From a checkpoint of a small mixture-of-experts model trained on Wikipedia: a sigmoid router.
Below are experts of layer 5 (counted from 0) of a mixture-of-experts language model. Rows are named router (the router's row for the expert), down (a neuron's output weights, with its number) and show model dimensions 0-255. Each number is 50 + 15 x the weight over its row's rms, rounded and kept within 0 to 99.
Before each expert's rows: a language model's description of what the expert responds to. This comes from a sample of Wikipedia text that the model never trained on.

# expert 13
What it handles: Prepositions and quantifier determiners. Function words in expository prose, especially of after nouns, plus such, these, other, different, many, using.
router:48 40 66 53 54 63 33 50 45 48 60 43 31 41 60 45 48 59 56 25 46 61 52 56 14 57 49 55 59 69 60 40 16 46 43 49 73 27 63 55 46 51 34 56 53 53 76 57 73 33 45 51 37 12 56 46 31 50 35 61 52 27 67 59 59 83 48 75 28 55 35 71 52 47 47 56 29 31 47 48 36 33 72 77 48 50 49 70 63 60 38 49 41 24 62 35 61 62 53 64 62 23 38 52 30 70 19 50 44 60 60 55 49 53 44 26 53 55 56 48 25 35 16 38 64 45 38 49 52 56 52 59 76 89 45 64 63 23 68 38 38 16 41 33 72 25 34 60 74 29 31 58 35 44 54 49 20 55 84 59 41 20 38 14 72 66 58 50 31 50 23 59 68 42 71 60 50 53 36 50 64 71 67 67 38 29 27 64 34 44 65 43 46 36 48 50 49 50 54 39 74 49 68 69 46 45 28 56 22 54 52 54 75 23 46 55 55 37 50 73 82 70 46 43 75 30 50 52 41 74 59 70 49 39 39 47 50 35 47 54 74 45 59 28 54 61 64 37 58 42 45 49 58 32 56 50
down9:68 59 39 68 40 74 46 25 27 58 47 79 28 65 76 22 68 40 35 46 64 12 72 67 45 42 34 49 65 24 27 55 76 21 38 53 49 23 69 41 67 61 53 28 46 35 66 35 60 47 69 41 44 76 36 62 57 38 58 47 65 42 77 59 49 61 48 40 44 53 51 74 55 43 67 19 47 70 53 52 44 52 36 45 32 75 57 45 67 58 44 44 47 41 47 63 49 43 54 52 24 58 50 55 56 52 42 54 59 46 57 84 91 71 79 20 72 40 50 71 54 58 36 56 71 48 53 34 48 78 46 37 59 68 75 62 36 62 63 71 61 41 42 52 48 40 51 60 75 52 34 52 43 52 46 27 28 57 12 29 44 71 27 35 51 22 44 22 51 50 73 30 38 22 57 71 60 53 42 57 57 59 65 57 50 32 54 55 58 32 27 66 57 58 37 54 55 47 41 61 33 34 47 59 22 35 59 69 50 58 66 65 75 75 69 62 63 53 42 86 59 52 36 57 69 30 44 48 58 42 63 24 54 78 59 60 54 39 43 52 38 37 52 51 44 51 52 44 56 43 28 72 50 71 53 69
down10:49 55 63 53 50 93 67 57 60 35 16 84 56 46 52 50 44 50 54 48 74 67 42 44 52 54 36 26 13 61 77 64 54 36 67 42 45 64 69 74 83 42 43 35 27 56 30 55 43 42 39 65 62 50 64 36 83 40 36 42 57 49 40 62 37 66 52 52 67 40 31 35 32 43 41 58 83 41 83 59 47 67 66 60 48 76 52 60 29 26 52 25 65 66 52 44 47 60 67 54 72 43 44 58 79 29 84 44 32 41 57 39 50 46 50 91 32 73 68 65 64 36 49 68 39 65 26 38 51 48 68 40 75 23 31 45 65 82 65 58 55 59 52 65 35 61 57 52 55 52 55 60 33 33 58 47 60 65 48 60 45 35 33 51 44 51 40 42 53 59 33 38 35 75 55 65 62 44 55 61 36 69 61 64 41 35 41 33 17 24 27 65 56 40 53 46 33 39 70 40 27 32 41 56 50 60 45 46 42 59 50 52 60 68 70 39 50 61 77 65 30 61 22 65 52 61 59 25 49 65 42 35 23 57 56 60 83 55 54 50 41 17 46 56 41 50 30 49 71 49 57 32 37 56 42 52
down11:46 54 29 47 60 51 33 50 13 73 57 58 49 45 52 74 71 53 44 53 36 20 59 42 74 57 72 42 62 42 68 44 32 76 66 61 41 39 65 54 71 41 53 58 22 55 05 30 41 32 55 28 47 70 65 41 68 72 36 56 63 78 37 51 37 66 74 49 56 50 50 23 69 59 47 49 37 53 71 56 66 39 49 41 47 71 59 42 52 48 68 36 31 50 55 48 52 66 44 48 51 59 57 29 65 28 38 84 44 61 44 52 58 57 39 40 49 62 43 33 56 39 52 24 43 42 40 36 63 52 55 58 40 42 48 15 65 59 58 71 68 33 17 68 56 42 20 37 41 39 59 79 37 37 69 55 67 38 29 61 44 29 39 62 51 45 33 51 52 26 53 71 79 23 42 55 62 27 25 38 55 38 72 55 46 34 75 62 56 41 56 60 55 64 52 89 69 53 58 36 49 31 58 61 82 52 76 32 41 61 61 41 50 30 26 28 71 54 64 40 52 81 38 64 45 34 74 50 61 25 64 34 44 44 64 55 56 80 53 59 42 32 50 46 36 82 68 50 47 48 53 70 27 68 48 54

# expert 22
What it handles: Table cell separators. Pipe separators, line breaks and small numbers in statistics tables, rankings and results, plus list dashes in taxobox classifications.
router:56 59 42 67 49 47 57 62 51 46 52 53 34 40 59 52 56 66 44 65 55 80 61 54 45 48 29 56 27 47 36 58 41 22 53 81 56 63 55 55 08 37 39 38 61 44 71 59 65 57 37 52 56 32 48 33 41 58 18 54 52 18 47 37 65 53 71 71 62 55 22 48 66 38 68 60 63 52 36 50 44 41 43 56 84 43 57 47 40 62 31 64 46 37 78 34 73 48 57 64 79 28 06 60 29 62 71 29 62 80 53 56 57 34 06 61 48 27 41 34 32 40 29 67 60 30 56 69 44 72 37 52 97 64 57 55 43 48 34 47 27 52 67 33 47 50 49 42 67 50 51 45 35 33 59 57 21 31 47 38 16 42 65 43 60 76 47 49 11 39 56 62 56 53 39 80 26 59 39 48 50 28 69 58 32 53 27 58 31 41 51 20 65 53 27 52 54 28 32 65 81 27 46 41 37 42 35 50 34 61 42 42 56 25 72 41 42 52 40 64 48 75 56 63 43 39 40 50 53 36 34 54 61 45 51 50 49 45 46 56 57 58 63 55 39 35 53 40 73 47 55 49 63 31 52 71
down9:58 79 44 67 53 40 58 48 52 08 20 57 76 44 63 32 57 57 61 54 45 47 74 59 60 72 36 45 48 45 41 50 59 51 55 51 30 44 17 50 74 45 49 47 62 42 52 45 35 32 49 52 50 75 55 37 39 06 48 23 30 65 67 46 54 48 50 44 26 45 33 33 51 52 49 40 61 46 48 36 30 56 62 69 56 44 21 73 49 54 37 34 32 60 54 43 37 44 72 23 65 74 47 50 83 38 58 60 64 65 70 25 51 38 52 84 43 63 49 33 55 36 39 44 30 69 36 64 48 52 05 42 47 66 51 42 34 43 34 28 63 63 88 58 27 57 44 52 45 30 51 48 42 56 59 41 48 37 50 49 58 28 44 53 31 48 67 74 36 75 62 47 32 66 58 30 52 72 36 38 49 52 27 45 17 68 71 58 50 67 37 77 54 19 46 40 33 49 67 30 56 34 68 72 75 51 38 56 43 42 32 72 42 55 33 76 47 75 64 67 48 58 57 53 25 41 48 59 75 47 68 58 23 32 41 49 47 38 39 56 59 22 56 55 42 31 36 71 19 54 60 52 66 49 52 27
down10:55 77 91 68 35 50 54 58 45 45 39 70 52 72 61 77 74 61 34 47 47 25 04 46 63 55 72 43 52 45 66 42 76 45 75 61 62 51 58 53 55 41 50 52 52 45 53 26 33 43 65 37 59 44 78 59 56 59 64 61 48 59 44 54 49 74 52 63 56 41 63 29 24 40 40 48 29 47 52 54 82 70 22 51 51 35 51 61 47 34 45 58 57 55 78 48 68 33 40 33 37 48 34 42 61 47 56 67 55 67 54 84 51 73 45 43 69 23 52 72 76 54 64 29 36 77 40 76 80 62 35 46 48 53 51 38 48 49 56 62 56 49 59 24 43 39 53 57 36 51 35 18 73 27 53 38 46 51 53 77 82 65 01 57 32 44 48 26 52 67 75 70 53 59 35 34 56 60 60 35 43 40 38 47 42 30 52 66 74 53 50 62 43 51 15 58 39 44 29 54 58 39 55 42 62 43 51 49 04 56 53 52 43 57 59 64 48 46 40 55 54 48 86 39 41 24 36 50 53 48 47 47 46 39 71 54 41 55 29 43 58 57 47 44 51 43 30 74 54 69 85 64 68 49 70 23
down11:23 59 36 28 34 68 48 45 52 84 36 77 32 45 57 51 56 60 43 44 62 50 45 32 73 51 47 65 48 70 35 32 46 46 56 42 37 44 50 48 46 43 63 52 29 49 46 58 49 34 55 56 54 41 66 41 25 33 59 72 51 57 40 72 48 27 64 62 34 38 56 55 43 30 37 56 22 65 51 65 26 22 30 21 42 86 79 25 39 41 32 47 38 49 57 42 38 36 26 70 37 29 54 40 26 63 51 31 36 59 34 56 44 67 12 67 90 53 51 44 49 56 68 56 43 51 66 54 55 53 55 39 70 47 66 69 34 45 52 66 41 56 56 51 45 34 53 31 52 36 37 53 66 27 54 27 63 65 24 30 51 56 50 52 70 71 51 44 62 55 66 41 36 36 38 66 49 65 38 65 49 57 45 48 34 60 47 45 38 60 58 46 17 61 24 78 70 68 68 55 94 41 64 50 28 60 56 45 66 44 36 40 33 48 17 52 72 53 65 15 64 45 49 72 39 22 66 41 40 57 32 68 72 43 63 39 57 73 61 21 50 37 64 39 73 65 48 42 56 71 52 24 61 81 62 34

# expert 17
What it handles: Clause boundaries and narrative verbs. Commas, periods, and, was, on, and biography event verbs such as signed, joined, announced, appointed, at clause breaks in life histories.
router:52 72 63 50 48 68 53 57 54 50 37 43 52 53 16 49 50 76 50 34 55 60 65 56 48 86 53 79 54 62 41 67 51 48 61 69 66 45 67 30 46 45 12 41 48 48 65 58 76 37 39 71 33 50 26 40 49 54 30 65 50 40 58 54 74 69 75 74 35 48 55 60 47 32 45 58 65 31 46 69 17 37 73 46 55 60 72 47 60 57 30 54 63 46 63 48 71 46 49 53 66 43 48 65 28 63 41 57 45 87 71 73 39 27 19 53 43 20 37 45 63 39 46 36 52 44 45 49 29 56 35 45 73 71 46 56 48 56 41 55 48 40 40 38 52 45 56 73 52 35 36 69 29 11 62 68 48 62 57 65 25 29 33 36 62 46 68 48 50 41 46 48 59 27 19 46 51 47 22 36 46 57 68 65 21 52 28 69 52 62 61 34 39 36 40 56 61 20 39 47 73 45 59 58 46 26 48 49 44 75 79 18 64 47 61 65 38 61 38 65 73 89 39 47 68 57 53 38 51 77 59 54 47 30 29 47 56 45 68 67 81 71 59 59 47 28 53 16 59 49 40 50 64 29 44 67
down8:65 63 77 31 34 58 60 66 62 68 63 60 55 41 42 45 40 64 76 27 50 66 54 79 37 49 45 71 78 41 55 36 52 00 43 45 45 40 66 37 74 51 69 16 71 51 47 37 76 54 61 36 42 78 52 50 46 48 50 38 53 48 81 57 68 73 75 70 65 46 60 49 63 42 42 50 61 72 47 56 53 50 61 57 31 71 50 60 79 28 55 48 31 78 55 25 70 45 59 63 35 50 63 36 60 24 69 40 54 51 68 60 62 52 48 52 55 57 61 34 28 56 51 56 56 70 54 41 42 47 42 33 71 64 54 45 37 60 57 56 66 45 59 49 45 58 45 76 65 26 48 62 75 52 74 62 61 59 53 52 17 15 45 58 57 55 14 38 08 76 42 71 58 61 45 48 38 76 76 58 73 26 49 40 41 26 49 49 45 58 58 39 50 43 32 43 48 36 66 37 46 47 59 65 38 37 38 35 48 32 28 23 35 34 78 55 63 61 63 85 48 45 49 41 43 55 55 63 70 39 46 69 61 74 40 35 75 35 58 52 46 45 57 41 71 73 54 69 77 75 38 55 66 59 35 47
down9:80 59 55 49 52 37 63 44 59 48 75 48 74 75 26 38 52 45 38 63 39 42 48 50 47 30 61 54 32 46 51 51 69 47 70 27 63 39 72 76 41 66 52 37 29 53 29 70 43 41 53 41 54 27 35 53 52 42 49 57 39 65 61 47 36 30 48 46 47 28 58 52 40 65 57 43 64 57 55 73 33 51 33 26 51 74 31 48 54 69 48 46 45 71 79 34 54 27 85 56 38 41 34 43 48 19 39 54 58 45 13 52 53 45 54 33 66 53 33 44 61 32 63 79 45 33 63 49 76 20 30 41 67 53 46 30 71 56 26 51 32 59 51 44 60 54 77 55 52 39 57 69 66 55 38 89 37 61 56 56 13 39 00 83 36 64 49 44 30 39 44 37 53 60 35 51 56 56 71 70 42 59 45 63 33 44 33 22 51 35 72 62 83 34 60 42 63 44 20 70 49 36 46 89 47 43 52 43 58 61 51 43 61 50 57 47 35 56 41 46 36 59 28 42 33 47 33 33 64 68 26 43 26 69 63 43 27 35 53 35 75 32 62 53 56 37 49 51 56 36 55 46 29 64 48 54
down10:40 65 51 40 42 53 40 64 62 25 45 72 26 73 62 57 19 21 43 40 72 26 48 27 60 41 58 27 71 73 22 41 37 17 42 80 52 72 35 40 27 31 23 30 58 58 61 52 65 44 52 39 57 58 37 41 57 50 53 73 24 54 59 36 47 30 59 55 54 36 57 42 64 35 58 42 58 57 51 52 51 48 53 49 70 34 12 54 30 51 37 63 44 52 46 55 59 56 50 36 38 58 63 53 62 56 48 49 88 42 60 78 35 59 51 61 60 76 25 37 63 37 60 22 46 38 70 63 43 45 42 77 52 29 61 65 62 36 38 41 60 62 58 56 46 31 49 44 48 39 75 61 49 71 53 39 67 65 63 46 72 61 56 67 38 47 67 48 32 47 70 34 32 50 45 63 57 81 73 39 44 57 39 31 74 64 41 54 48 35 44 68 70 64 30 50 34 37 57 58 59 63 46 24 46 77 23 66 55 30 44 34 45 51 45 59 31 51 62 48 64 44 52 30 52 17 62 78 55 87 16 77 51 40 45 42 82 44 46 67 63 73 33 23 67 43 63 24 29 41 36 33 57 49 49 47